Below are experts of layer 4 (counted from 0) of a mixture-of-experts language model. Rows are named router (the router's row for the expert), up (a neuron's input weights, with its number) and show model dimensions 0-79. Each number is 128 + 32 x the weight over its row's rms, rounded and kept within 0 to 255. Numbers have three digits each.
Before each expert's rows: "comes after" lists some tokens at least twice as common just before its tokens as in all text; "gets" lists some tokens that make up at least twice as much of what it gets as of all text. This comes from a sample of Wikipedia text that the model never trained on. Tokens count by the router's weight.

# expert 15
comes after: "| ", "% ", "Votes ", "|", "s", "±% "
gets: "% ", "|", ") ", " ", "Votes ", "Date "
router:176151147169114075188129108111077092067066131169167133123144090183153148101130133126108100149144090111068105139120133201123130086074175127142194103156119147146143109100116115134154165129123119074103163170135165075118109124141067121102176117
up0:156116107104150132125095134116121199093166152138152096070084145146083152074149127115115156101129155167090146163148093089157115184136102132195166084111127073141149155132130104135154077093116102082109180107132111124204092131054172107150105109
up1:200097171150189161089151105129124123059127160121150105106122100104130083083160122105103123088155076083208122150129114137088199142085080140182167123143109104162092149129126155148115109131124100169151113168123130076150114145091212091093170099
up2:118131125122081198192118107151121117169130086154135168123152092128156150091136076074135110156131099185134108142128162112136168116157120050157102138207159111092039085113135126198088140148081097091061133099099128145126165124134177131123074154
up3:116143198139114136121118170092086146121181142164158201117148138124186135162112137111130125130082149111086148082097138215113105201146197074155116122158155094141149088111168178173105201068024180128083126094141125164176204143122091145107126138
up4:179116116115168131091166138123191153085110107142195174159093163172192153144104131103123112142121151113108086155089160115145121119155197093154116130162126163191114118173105154161168138123054121093082181103150127096092150135108126118100123135
up5:153161148105151115138158183178131109133115139118094124116057150127114162155113070118095137145113154163075120077167178104136092120111125108164129082139163155122156145162139124108018184130086158113137164137080120098123143122099126133062130103
up6:140131158183147109163117113134138152151124142105177064086136134120083159084142108172079078159175129159159151132114152147094134168136133132091161113150128124148129071107118135126114115111122116149076127078065155159108121120141132096112114098
up7:113099113151132140131105119142143138082091095150116161167104169092152100122105110167176152149136099116128124090148203151145099136154094106177094137119078103095164109142097105074050195120055162074106089117094168111071146131112110142150092144
up8:041183108061093142195079161127131167141123123162127098198142156098146103122142146078100104151092188156109100172096115182086111131144142153185064144138101127165140183135073063099102177081179137158089124154172146141099143151168160107230075169
up9:162102176145128168139158137107092147136177122167094146053130111151050130160083098135087163162117086105139161153112154148134094161133126111117126105143115074122139140172120152164181140092140154177133188185137056100099155139143155090132111133
up10:123097158093095084138111111176075155123120147138190144132145133096120075103137128147082162155092126164165141148127167088138118129103108117102052160194131129166107098147104124134160119122092147108104146128134110175109101103178081152153107146
up11:149073116124089169135079157132163152165119151085161134152113135162180117156095114122112133138118080118102120126124173163189171130083172192105068140091142164196082129104152094128147118128113167138124100172157120111132141071126138103080101110
up12:164095200185109136149129134110120126117155152107099115110082073120119158074111153090109059140137121084144115078196158166116163142122145141116160129125138114115085127090116145107177186105129084131156109129145120153131111150097169066106142150
up13:137104196061138162159103111132073168100132126132131096144079164097158123129151143145184129158120073114156056107115193148150133102111146104082120143124122152128145107080135135135164121113140129164130130176125152143107091120152196090186172153
up14:138131081133096134169165119050122157160191181149180171163108139197176140143150133118173151176145150150108176170127037140129166132164144133141106165142152151155159133209138127138113156108218073193115148170107094075139159146104127151163097072
up15:105110115129171080156102158066113164152129098131105151065138121121120138140221091103126145124134152122164138101127127076107130126080106169123138105175160075168115146181100094136097105127169096119118151134111141101157139111164164137104129144
up16:102155179143103134139124221107158134160101196122148149149089119146130146070110128161125155154133106161091122104127132135092126130153153159176135125150150117116110104158106109075102153088093118113106144121147141112183075130077137174098108101
up17:109158114121107174168165147063116094062151137073119144163104125101101152139125113167091047127133145151092185099133114096117135112124086108115101095153137178139183191111091116142062152133069168153143145098163124143126131164139106113161068103
up18:133113102083120099136123092081168164173142126167153117141115166127117108166185131112149138046157117102156163146087133145107157117162204195155126099109141171130147141100132144158137132098141174157113118106103152112111145107124070086105107041
up19:174096150148097149070102106120092134111160157133127123155149095156186151093126141128126133128132149116101148151139112107154159117078156181110142103142127118110128125131105136112099118183108117136082141111092097101119116135122145119159140072
up20:111195108102115116126103081114139174120135111127148147119138118173186153151211139100150115111094121115148114114124127168126127161106139123120141145105160142151124098081173129120143136117102164148152084122103111165175106091083168079106118126
up21:155084145152109213141164074134158133134109100126170119150000116173135110087120127081105116130131160152114119080134117089148149120116105095079155172131112126162221100125094223104155101130093139122084132094082080128140065161111163141162139200
up22:118122129147125108108114123136151188087143143182137114143148129148168114136084166119139164108134187115138118150120078118089125104193144111133208107133170113111095098117144106062069136124089096175091140210129152112128082150243104108138089123
up23:148095116190157153124112156073119129101107166118147152103068116124186080115155179188169134134100103126141158199178198148134102124098129102135124198137058080149161177087063151154121090098167121102110182172124118132107144179120150095131117113
up24:129181137083116105154140100154074157119136134161150070132153128113095111164137168154098136169113101131206147092123102122121186084110136179044093097145174183179133147150135152124135130100129093090132145113165147148113116142112135137149173175
up25:089132199139114125179113137141127102094147105102169112161104103131123110118152177115047173186144146166139120112105131158175130146086144106097156134116140119120080180171168136088103115107103109160131139132114108108114099124144077083101198152
up26:124128071157082146104087141126133108150075161134196113135138137144165129142103118071121130146177122109153120136153113151097152139113163135152149170105117154132141116083149167134180085176104042144119143189156125151055062093091077164115111100
up27:110111182135178091099151154118109115102116104106097145145146108111129147102129113045139100150165087118083158150142119099135127208109147080134133084172140134121123109123094108187120095154139162114103142107130158106135144105091133141170132074
up28:106137133146127148177120126110145126146129093060108101121160121120183082084137095073187146049124164124106109178094133184135072168116132128187165142154165109151107099151082126154141155118084171120161099067101149130125099079123127107111133171
up29:132110068078130141115154191157147165198141118137069124117082156144122150131093138123157147098135092151082103115183195152145142100136159148173120172143150112083068171137144104101153121105151158137087079137133163112087134136179113158171140130
up30:125134213141110117138155117085144128157134073128132058079054154074125142099053098140173125112157185163095112158132088131074110100137168149203119074146119210156115085129112129146104146080120109126096134139093085110165189083121099091139164102
up31:138075108146188102116144123103188087147094079133072156098121145152115185088144081111113123132099093127183070155077186141115104192133145135161091130150150178138168156092124092187131088146189164137151101112088163180147129117084213188096087117
up32:212082220137155161152140114222144152121135114110139136121157122158127092084088162129140126170158105119153125145080096099129136158155129095150143143159084122171096116098109143136139074060069126105166169149124139101134108126048106092116101180
up33:178156139122138094140151141177117145162164094100138148129137166159181134122153183074135046158106209142164191140106125113122180150157118134137132137105131093163176133123075143139115109170136117141117112089133182122129127144105133126145095148
up34:151099078174124109124112106101118126114164085206156143098195170170163103149138211120126144129127175157170164144137175140112100129111201141152121183140135147190085093153129146107103116100167089173112124098110146104108119177149100084098096111
up35:086085134170134100158190092046087144112121087067133104169118057149149085103105113167162111180119145113116140089119160161132151076114156129162134167100138076086070120111104174098185128163090137128142122128156124111159215129133077117148156126
up36:081093143116140149129111100124142126062202107176134078166140124144125118088121126096146104116133136093120143078116113157159150153105132133155147137166108126122124099088200120075199126133121114104134158113128105134091145160104151120150110137
up37:127167089106149154206115087107082070129124163153086087135146090128158088143186145088068105138160148161135165176154116142205078114138118101142152178144133099110096143127142127061107063111114120135131127113134111125104083147095191137140151094
up38:149121126044114135087127135126149125114095102145182127116164063203165129165120114088106115155157189082103116101149156105120139142151204125077102090111131137138113153104141126142147139119098164152112146147128182117103169148091185120107128101
up39:165199131164122163126112166134161106065096104180154111142106156125096164154151116163155136162144101102122065124079159156101210161147053098173125153184148174119133129123105161158173143124099096145113110111156105110121149163115149129176114071
up40:116159178093197141165143125098109070162164131087132109114153184149117166168091167125116123080128175065141164139066105194122105144160151170156183112163102150191116142118156157167163104136103142123185083131171079113147148150154100089137163169
up41:064093193136076111168138173130113115150081041109075136144191176127099153133110149104064126100124212148168145140145153145111137106052179153158132134131126147140195170144171199171069131114088109083122140080137129088148054111101107121137118185
up42:117135090134135164085128106128130122166141142209140138111113198157164154134077169109159138153096110159127192158117115107106148145116123104148158149125106091183130187064132113154150130123065113159143147103161120158088133147075150121148139161
up43:085137115167087179156152074139146081138099126162123160145086192087114100076169130128156154096137151121144092181159095138132153116133130132152150146176123116159123151176127145132122128119112087100135125120172134075095113108068091051116103122
up44:104146098164066177111193162105185099134093057128086089145113087068121117103089180106127136234162117061149127154085164145162118082187160157178123174127124152129118128135113108120098062125105203139165127148172120132109137115134167172147181176
up45:147129123099122089182129153145115228117143163142118128120092125158088173186139131144084069116125092129125136149156128120192158129157131080081098142127153118192085166133148082136173134115099132227096093088131194140110158092147118121110119189
up46:081132130146175074145095144089146141141094168191145173127130102144178092180118117198108060171125137121134200151100152129154146215132120167108094163118168144153129137071100116092152195159121130118097161129174136186129076128108117134108124118
up47:131134119135098143151113155157107220118139106159142154049120056149192136064147134134100122133114115162110085149131138125234138105095161134156137098171113147088136140148076192105163141097154141080106115166080135159168130141085155163144104181
up48:091137131133163146127154090131130071130053093120144124172095121077159168061090147205047090125164099128069142103190131195136119094099167089111145147133070101147202168076132101134150084088153132072095097091136104255112094185152129145153216173
up49:125078133206059156132138126149171110117195133163107150128145134095114156122130129072122169130177130139082103124101099086136134128106084090184129198096078144082118118138098089159156134086107168113125140110066144150141129063059180132170100120
up50:118133141080106132152111094130201182086065122130182152127101192193082126151113163122081168125146014111113092150111097098150133123177149125159103066133121149105102127130175125063120134115180156165120129148115145134097129118082145180102089132
up51:127137168105141113151099108108114128094092090112156177125187156097131111097153113108146094180133098123114135134075171127205088139166140174095100103153229094147169134147169135121110165126121123113219044126110136094117129054134120146096111090
up52:141093126129120110098117156134113145112113181155112114091091195108142154185125132094140150154202065201147126149085079202120130094152219139147111123155148188130174138119160099119114123149070138104143152072085153108151149150089104155122149111
up53:162150143123066144083112180153150105151078141119149118094109136121201091156101146081130073137142198116117137105145136113173063188188080117066162088121104082158079124171078128076119085132106136116120117109142126128167139174137084112141098115
up54:133131114114143131090118113089106106161188151098136111079151064161056071111150165094091144142181161127103122113131134137085137139119191133207092071126117130073075154080169149165040067163129138202133133097096134139112107121166090095171162117
up55:122112145159155134153123083105126104105110175135067108103178146151150139123120164128086111139128137130135135176159147094127155158146135130132170088143097118131092149127166116109162082127124157069081159176103123167159146159071147080109132085
up56:107114178161137189142148123151142125134164107098131176173095195153152105177072153139078109096212078174168155144095134144121099086130148149181201099102103117101157121145116109109095140145126142103102137163093107093099154105149114121103181134
up57:168138154107094035218112157156124080127139184162189129143153144145061144152098108140127147195154146128109192162162067124060070089134143186100112121164101103132135107141125097139135051126139146209164155127111120127112111160170122100100100188
up58:144143128128150151196141119124177134154160109160127162123145079098145143100192194085139071138142079164127146187161195162108194119104128171157191124119120102154097108102110122080106144141078158129109153124089078158120179132095101133067151136
up59:164099153109140061134191073146121157082100120142130158141103212138172114129133151158098132127114144168122146168150078114077132079101140188170199177198067118146037205172138122111132072106106131141167168146133147121172146124083113118123148108
up60:155097158095145156082135110195141107152092146149176106123153156134108188116115151118116122116107119094130080093116111121115144202096132097086094145182151106145171138114151122150112143106115126102106115152127125079144097126076152163099155106
up61:128164104136096169166139178167117141136119148108160090134100186132159115056128111105110156155119146050150123076176046148094130140136110085114091121101096167117182165061127163097116084113119175087154150134107165082048123120150149191129155108
up62:162087093127104172125088141144177146135159091115153102127158112169169105133145168116108169128153113114189091130064101182108111122100152129145120163163143143193180127109059095121105094122169106116181128097177125084054078190152116165112125127
up63:091115114179108120214080134183099152088120134130122174107129135140150145107204176082113103167129139126119111167127129109096156151153072195134074148196125126113070125175132146182159145132086144075124125129111134156106153131098105108125100090
up64:089136130139102148108051173138099174075160140133169147103114097110164115085139085153148110111155064131132111156079162142192113161120094202149159144104143120102107170123129041077154202089149119127109132085141127119167077184155134135100139165
up65:161131171134118144092106180158192087116109123087161101132175091137139122093130102069152126184191142099142107094144119144168112059146121046116097185071163119134109154097157140077145087116084152142102115148082159147171140179132146180162162145
up66:129086120106088101147105120150145139108167144115141162125116104078138144110123133166085122119109208162167110178090160153132144110092121140182130099113103137093132077093110138136085127161136110086114138117168109102186114082066110083159093117
up67:023174153149076117107143120139143105092165156148104215130090076100173133150140174142090094107132144089124098128105154166122202126138196153124137143145160126163119057083146127087125096135135173145166148150147130123134191121123159139154194171
up68:134094136168119044127163120129148087140103113181139153118170123078105075131172113118155100139115162121153202153097101174139139113102124130198104099118105135159129103085106171199081172113112125105073073131160134200152097126085112133163095147
up69:087119148115133123122128152110069081093145145111129165204105124140117131147144161205161106145083138116101091122111164178128094072134169173171175143110148081159104109108129204186120150113141133092216158174146151116056122140121142068144115119
up70:180211104115112155134102123139125157198148123104148074108066128119129092143115123091085051153119156111123081152141044096168105131121150083128149131073162091092141162122180114095088073096131157157107143181116114149077125132084088172095158102
up71:078085109090138117182108138105127112133127142151126112138082110088144102141103123136139109109142104159145148110120184145130133145080128154086110133116188124200123092145188168090073144144160142129159113120184182095157120116080107133127134096
up72:089193161085146178172131099205136222125068141096164142151121146123112087067122102152096143099140110108113204123111098128052117086098098149150162118118161106185146050049153074106147120157083095090133176116131102142169140132163135148181128173
up73:126086112137117155157144159160050091101142107151101131120185149153192116121122164126163065053141166132089139104068120132162135168099138137115142047109121158194121165129179121129120135175148118091110129118159111165147108107134128155175121096
up74:103117131183086153125128113109149200074099161090179135129123150114134151204064108179149152101151106177113103091139157137090113119115158147154105119126162143134085150200113151192064112126173170140134152158198135118108134124146175164175172197
up75:155119081073104132105088187154107150157110156139151119152162140099106181094082150113122104149109095114065142077096109199083091145138074164168130083187107129155126087121158061129093139120150098085091141155107118131119049089089151171145080148
up76:052142085150123163117078162149122160135173165179159096123133107101167109114107082145085093141121089165109115133131085195116151130110116115144118088112117114144117134124097135122088155102081102134139095159148128083117115167122123120091119132
up77:114100191127086181103146120104113094182141128112149141102133139150090176093142118104158077157124170171109150180130113083152130119112160137156167072150136152177094119106162136126075109097164081172115150140128135137148159144136079161127116134
up78:147152106103126148183096097150111109105152140162168065130154148144093159058149148096165080130167114168160163193097163136178138106155129103132104105120128100115130095102141134150152074098168158188143108096104047101147135110032152098123080095
up79:064181128197175139053110156143140097151145082165139189156171205187137124166138185153129164122147160160128065138123082149107176137143112114149154106139092132157122134084140059105141138064133106170127133096179108149125135110093132151095087131
up80:180147142143172140156123172147189141167114117122079125182143150161133100115104101074169174064167067141098106141078178116099157099165161123109107094151108100117122142174139126134178107121132056132083146109079113183130098153135106128123083137
up81:116097160120120130143041068167070159154136080201102106045109114175138168155127147091170153143098122104127145133155135136160128146118110079081105151109104108103125141098119161136145144174150139151149109140188092093120112158126146200108071098
up82:136139165135098131166126106065155127085134179125112125136109166114077144117147142144117090131161154143122122113082137147130128203120149167202111119128130121145145109140133148169140168119118134167126192111109126138116084125100158122123135106
up83:137084149076145147151123148118124103114125102134122122118143116124116151086148109134181107092113207131118157177122077199096174135120130086102077093138132169162143106169116082102119112112106122116159123078117137105126103096087130064145074132
up84:195129128137119121150106118139125157103096110153166157118123104202114136114135078089131129095172128046169156132106141139086133086153166097180123102133113073135154141139116120095186118113104157152171127168117113092141165135153163163094099159
up85:160084125105151106119171125083131155146151127143126189113140147164165138118099131194121130125071128128083164132118151203107140167115084143157160134108129092123104147170156146163135145152154110099145166129129162125136134063049161162097138164
up86:117172114107100102120134144132139159069144100114128103136152140149127131157123116067133074173103085146187125121152158073109118155119126081099111131035078139123145123112094166143138053141080080128101097141126178105173194146174097106100166149
up87:171168127133105108116113147122133200168185161173181110079119180165139139085180149093146188073100106145110214151144182187184161133149116125130092099159079141134102074113154159180115139136145149110150169196122116196078074077094131174134084143
up88:077119127109136181089090150139122116155071122144176083126113087073099091124124102104095183131158125196098118172145187137125141182096184113182184116090154138044101092154099133133142135172110153081106168125152093045107120119100055104163150077
up89:118154120120126186174127136162098113076168160126180105122143147096147113168089131127117135165124173103182155100142124128206090138097153138155166238036142133143141187129104098167097122125164176141137157130131139060118136151128077101092102128
up90:086151136137140065108113162144134150155178113064167162148109178150099201156140180147048118079089072130127121137152189191162093115110123112145157115181156182125181134101161125127109159119166086105103116086152137160108145148120091105135109199
up91:116231143060188117075109189093063119109122183188104109144141098160124090151122099103217101181141147122099115146173129113142085153123102174112127078152170142101178152122152172174134165146104124152113091183157134168122063148068142101098149129
up92:162089133115145142127156128144203116140172125129157121121181125152157153172153138083109121138113124135175101132088146153134128136126148132125137192136066194103139089134078143133081179069091137133078143133139116072137174140091147075089162190
up93:165153157134081152185114121089091049102175089070143136108142159119143088121055161124127166154100129011140133159147109091148126133117131113169166158167090089155133189162131121094121099088110129104131165148055141140125143087097103143179145101
up94:096143059185107114112167137131141166126102140210087096140146151105116079103114132101184137162135097139131085107137084138132127129112139134181098116126173139124131161134186071101114150071158145117149141101186136109068133105113150166139148110
up95:181094167188101132142115108176134063095132164106118164111121117109096107060121150120089106161135135099124122193159131093124103150128140129163087142133109103105186158116144107227119091130113091102093120139137139101095101101148143155156138136
up96:091097203139127131126064100197112086127130062147073103075147108122159085154128151121127131081154123108131144140067150124168129124117200127092141123110089158214113103161153108140178107114105137086091175147132179104077131121099093085070163130
up97:119188165139122145102101147162134156122165111144183157144159182144101112180104095117173078182072114128095116135124096162161067108158153103137097184105089131126055139131159127104142123119161081114117181155060140143173120159123114116119108080
up98:112110161139155117137080103139092154119185155150138150100093151107151130094105111119133090106110207088078112064164167162064116142104172094150141063109129115141170157157090111150156125143102090161141146113136131162167168158136170121133117116
up99:143154132078149075094140092103191116140087156139169152153154078158119144162099112137102156125162068088180134113127116101135128134158099096171103190081094093117133142126194152106115180137136182159136154111114103070173066112084125105126124100
up100:144166097159164148143091119097092087089122091114104207146118135194152154132114174113148120082121128109168159103129195147123163078075093139141094198122153194159124166123144168188124158142155127137134166145194105144154181093155094099130140141
up101:112164103132155109186137128099093118128074113141132095146129145150144159132117185101153150118143095110140157094122099128125097115111102129118117076120174113149201126146126146121160133104145123131101147125166121096080108183151063174125150147
up102:173158171142105118182118119162091134101099092122171138161151124143140145142142088106093138138142104089093155108114141145112154171134178126131167123111111150144075137163103166111195168163104109148091195103183149112146098174137156089172152159
up103:146140084123119102134085113135151137169132175151197141078127207138130080114112156104061107160109125118095151107093135141117103133089127129132180156173156088133095107150106170084141113105057082108096069151127161151194098136054170147065150141
up104:107173104082150067131074104138149172082130155137131113148122132115074138162136116094106103147093198135168102115093155151106114071174165156146169062197150148109186123181153145118135173141132146186129119103139155113121062133124161119154201166
up105:171128149104066136148067134190157142166121134120184187097096137144133139102112147153168166066177095175134147119150126081177084145114105102165207093127149136159132177175119148148091202076123110176125119158127115175118143126183103121145080146
up106:128118171122118141084084168109114184097081146111138085158136090155118117053131109184086089104167081129103117133099135146145105111102144158120127106125178153143151173111166086093095124157103120112195107106175104168057101116116170084084157102
up107:131162130143164102124124044124116132187100139121124094107153089125092154089131132106179011140127152078115111128147169148109171089194133138115095138132148140210132091072132141166156106171131128138125090200120110111150112094124108197146155115
up108:120127184141182134115115135045120128126117137083121078104167117112167133079114129195109114121123072097114087104083137180097158144105119154125146121145084105113154068149150145146154116131130122168074126081088159109131126136126106114135167144
up109:167106168112132186123137108167104121116122097216103095113215143130154188131151155108144108055164112111172145140128139193130128117141148111135104151149150127132132133064148119079129086118132139121132174131103148129138152144117157151046089127
up110:139095094114132141142180126117136172140094130103149164080084112109122148104154146142125155128088128191074135133130185136123192131088161125110135096136050151168138116143154111118186128159113119163113137072122174114168114195132105144131100077
up111:173133181133161065189193105126109112131118177177220184075136158144151190116109086144085093112121162122132156112186120091092183141166111097172150095193165066160144117050155173100198066112132105136173155146179176135149131103079141136159056153
up112:196181156130128138136142111154077155160104123103085167126116105170146114101197142092125139169135086139135121158123143068132152015135097174217079114158135135116099209125123112161146119094117110150162153156112132181135082188162140125122088158
up113:113181123097083130085145155138151080125081114116136183082131088143138128066151086184150086105068174134146161145133128058142171117113135160182194161083142110215123136141125116126196149139100104093109106058080146135143092157120132166138175154
up114:142085156180120096177086126183117207094104156069177135152046087051138134147096121103116164115183141115097078161184108038092108102143138164194116117136172121143108134123099092118160110120121143122126076190158132109096102136126114131145143138
up115:160094099126143132112064104140141209162101118075108163171140146150085143120090091139167107192124118076112077179076129123072113094151073185140126144160121129146138165093186103161099165166143114140113090147126132128140153141107085175108165167
up116:132133103095140177184060128120105122124133104100148131131124148122140145138123126083151106177130123182152169157109119097127097113105141143137156202131116087119124072090130183116101149102125148071094123084106116110138125121132133174137156079
up117:069167101114093155085067092107146157132081126141104119091132128162116081192107110110088138145151173117086138085079106105083097171071137136091090113120122149200125150068097158144108103157133106147169152116107124121168161139113145174121166139
up118:148105106192088089162027125164131131143130115040143139125129146144151124163158135117128129134216131105204132119134204067110124115093121113136138174113071092113139124116112130181111132080122136152108144145123147120127174146130124192125114122
up119:135105155096150115144087091077131138124142166163145123139165092124172129082126116140092116147134167154200083177124107131103125172121159116161175143174039107070154148142133116145147100068180103160133116056103146144126106156094099097141168157
up120:129099087106094142125093188154120116094093152160179144087066078108127131048130158100075124088123160142131147121121130201136126100150110161121153082123138184135141155122147153103142157148136134154115093116101137097169147117085191139116051109
up121:133148089124132147181111163091130149092091141202108144086152140156155123120161161104112053064122101142088143148130122182110121090136130119130135142154122147167177073153131177149092114167117166159139089094152112091077079123140118103160196156
up122:109215186133148211146017138090127146155148159124145176098101131110155134138141093069115064145112112091087127139127087116134039176120110116135122125109068158153130103142168149145141151165225152123145132064100173104111129123080155117089088158
up123:061116121104063075120088112160116103149181150031147109127097140183143090150106126155152116200172110085141144083133181111085167141101180082090132103174166148119125194127166111114174137096152147125128120152103076073080139127166099088150140170
up124:125139159112178081104088115184146161133080131102139185118097119112089148131194129125120132179160086150124126198138093158044133130139159146152137106196116142169116195030114156116177175153105086126164111092095116141098169161135120149149170128
up125:151177142115130102176074104145111171125110138126203160091116141161128158144150206127104164099085116104106097164127180163094131155157182148103104167118094135133155109050086201114138139148122178121113135131105114106113156177056128117160089115
up126:187159099130116153104169118159129059131159115133106175139081137099195127135157126211134151136122118110160199117103144115086161121151124189150100100109172073182119142078157140079128101157078096120111092137137141114126065076096116083137099106
up127:154151128102085135075143105089092180170127148168124152109168148046127139125126181121134128164181140159129154129131116144162124099115153141172132112132088171178179169068138107116110141173117109142127116087094105143097144129129152083134120140
up128:172170092159173150181140083067109164155107186118151102150102128113155102190089129127147148120077151179135110155107097153093151140150109150177124111141107105139099169138117113130167094118108145137116084134127092142148073086087150137124116175
up129:143087123124161080140212151105096115096037118120149097184132105153178162144133171099146111180151109136095191122085156119076094063121159101163137086129096122143090178120157091175102133079150155164168119165093142145083113153119118161097145197
up130:079117125150180085149097146077111145149172093153172131064124068105131133131111183140135095135160112128090121111121101163110134112048115111184106171132127181086087091162130110132148079147174138139138158106141151161159106196089055166125153134
up131:124144084117128146092082119103197123098089148128123141131085196122134088127145131082184180142112075138127104126151143200091132117082107162088141120142057138166142117081184111118156032151037146127196099143072122123118148114104161094063179128
up132:133142115114107137133084150184122113146152133160135121121156164156113087069177132118172162123110075154107089121148135196101117086136093144143168103131181129200112098083077116118113148138077107102118067110105136087138078142129133136110180130
up133:164108115199139162058130143154201116153145070129154138124128155109121138105172143100115106099103176213140070188173112133081136134125150135144081139122083119116170154148166092137102123125084148101123120108093162114107171174140087189142138114
up134:117149118123121103188139106154158177152177142156132119121085109126161093100204107131188156158106127121163100114083119130096136156075088140130143067078158146102077143112112040187175196138149113136100176121151139196095121122125133077119159073
up135:103083152147139150192084117092209113101148204166065129152140198132155150174136103116087184159124193115143158113116125148162101175186098143114107124129093132160131102137132134128139170112124152151174140134154115113178129136184150174134196169
up136:139171142064108131169134109127159163162030136115144074146085105063104124113171193171111095149118099152114144148138130147139083147159076124139144136099160151179160170082141123223130138135156095186100108080103107181129092129168124183062108121
up137:075093154055113066123143092149158092166149131122133081129144129173119142125167161098163130124128139103125087153114134143066115127156194164120163177140148105169116151139155186118131150140128134153172167090182078190138119113128132143152112139
up138:125176188109121119127084165149165212077087096154076098216134114105085170135114102104091087165104173096153095149104161109065130143097100224085136126108127126169107185107110105117194136078144139168202137167189112119119126115135115110134151088
up139:127141127141114117126075119077152140151085125129127172151138123184105132120094159149154174138156150112043153153144155152095133104145133191113160119106098056162105158106119167130134119136068148157118110169103105114118122152092091130102200127
up140:151127172138124077159115145172064115112100195184127145146092114154189133136112131111112172110164114099156183175133226196079095125099111137156144118049111099096165137148157148071074146094106136120134095171108114144156075118126117113162121150
up141:145165180170121131136201091081106076157112049070144133136135074160123107143154135119123089187138140093124095146118109168110149106115151131172147118092120139166105143128162091187203135135159148142121086179149121123135116142043082131104144137
up142:155104140178131138189122175148173123147100122107139184128080138127162136094129121119191158122149137153122084140107157116102107143161153136139122160166196159117135095166137140132134140080110109138132108137118119178162176167119167160108109146
up143:054117114185174116126124062123123100123136181146140132165060144138198110055146152134135146176104083142154111159109155108123188168135115194112133079172089096090109105068129136117118178098094126146094144126163146092150109147078124151135172097
up144:123116202116177169121135154144160098149149163105109158107189146162127118099095146129128154151157132156102107101189128138124122109076111080125121141197134155107180145144120142043090118138153121159135151113105114115106174099101115177094126070
up145:124144125104155113197109101148146139096114131155055134150124099148106082142120155125134165147124131076092142142135142134118128124102136105125090071074109113117101119139178115134179120127111064070045161097142105160123090140111105158076099151
up146:127124115147120089138073154115149143143089086112130109097120113186139093149182161122177117097099115159133131113127162138099101092130159130134121140152140162128160163117110177142091099171091109172055140112098152125121143094109138127112085083
up147:171205130100125114153146196100161096108136110128120094166120125139188126144141140154135170159167196088102158172100106124129106150159138137113105076130126120118166171125151047136147113096078086098125151106119181157112182125165110120083143170
up148:127111173144144099122183122186132138144122138136206120104174124136169135163200113119081098165162090098147066228152124148123138169097115124094179121094149084109090154082146179173156145192067146212127125103134138158064088140180140137135084187
up149:098147169065144139152102099113128149122078134133188122196134153090141058129122149170093144083135103209127120059087078182140139137143126098162111155113097144129150201164105086177128057133150155174100124088083144128076122116119121154156162132
up150:123106168136084166122121134120151138154142138104119124100116148152075119137125164105157086144155110136173127112109134117074094103140169147157115067167128122127153169149130126204077146139179182142163108200123146126133086157128126137132113075
up151:197159129075077150152140119116137104111160100153159170139122135128118140115107098103116090166089123132161170155026135142109142086210084156147091091129141102162146182122113170172156076100126143138121137182128141074133144137089142140146112106
up152:170135113180083093103087118160110133141106164130075119120092103102111156082176149208131140029160122147135177077138099102177105066123162160103199136170121107110123117130111152154154156087131121190101111087083079119152094123116103138105112136
up153:191145124165172168135136110162056182126181138127123053128125142155148131138121160140090116182124150111128083167133100115181145089105144122182129107104146141116191155157140140142096138109150153144100196103188119080092124068110107154123142053
up154:180149071106133155117138109130073124126180146202119156133129199147120106179050211152132120179108059137068086146097123212145096116144168106124139032148175175104097156063109111106074097089114076121141181143150111156154076130098120095087074149
up155:110165089114147098153082157127066127168087151161107179123139131106155116128191147076156130134105152137140122112115102148136121072119143134174110124134175143164097079125160137042156114165086137097135103174125156100134150175153112100146128102
up156:150119094077141085126130182125124165124109155157091098131164091150186107167132100101080123141163041154173125162150156151159131101098167073117141138138090193120184165102099094092117155126171164066107171119123122116145048119064113197124145102
up157:147146124147073122122135108151193122165149092147152136166099103177145123087076143210089178158129142161091151128106153115154103144144115148144162158144086127071134085165117201091120136141098148137133178117108119110181111125122128148086104097
up158:129107118101114144129140133123137182095120138164101127168063115141159145147127092099073122139127113156143134150147110060087091133153118149150122080126133119112134134166145119127157108178153185204129171151170119099082095148173144121136136108
up159:138107129065128164145101109130158118202203113155153177093112211106164111120165106139070146104149161143120115121143113100119084076127149160138143108126178124113164109111104098157160135137199118137089149168102174131186119112128127161146135150
up160:123080115120163118116122180082124095125122057094169144165162104098114160056103129172078086089115112156121137145108166073138191161156112209174138116160152167118096115132144105175169153144138162082111122121147102147125116170101137109172075156
up161:119112104133191098099107152110066159156109194207195078160103110150100116180122095139115077113125127151153139161144157180148052153086132143149135131081096139072224146167130136053134145131147118108155192094144141088097162140136154109169184110
up162:138133120182146143162069118137151085150147165150046132073130161080199085056090136166073107120160129158118138138125102179133118175144168136105150151089134153168160102061147143169134129147138132172129135107150114097127128196155098129064165129
up163:134123158154168089164124142103144145178111082126176125125155148155154101123126143116154168150133164157148104136132116142101137102099152175124136101161183135180155135072213139165146148162085121114114171179097125136098074139135154159158188103
up164:145144151121167140164083172142136105131108095179148136138133131090116081110090146122119086125094115075062127162110110132109134175193090081110125100170158148140134103097126098070102122075113149116128116157113118123110102103136095132123135196
up165:095188200078148132068113151135107149169111122133091176167134168109153096160147188149134160090144108170144090124116216166133139149096152141091096109115217126144085109172151181105101090102172102195130102155218169165090096125150098119110164147
up166:109141131129168128146060127148139129073116134136147095202127143116143087152093137117188123162186142059090099126176109169197099101133162102116160091134164133119130127105121170112156167106113114110161145117134121152127178110148143107149095144
up167:154097146093123111134090093115134123156169115122095082163097149136158152134113156125105134116160161098173103127125106139130115153104136112084156099127148120139193174098069132145147139128099112126130163074137119131180132162122133107121137125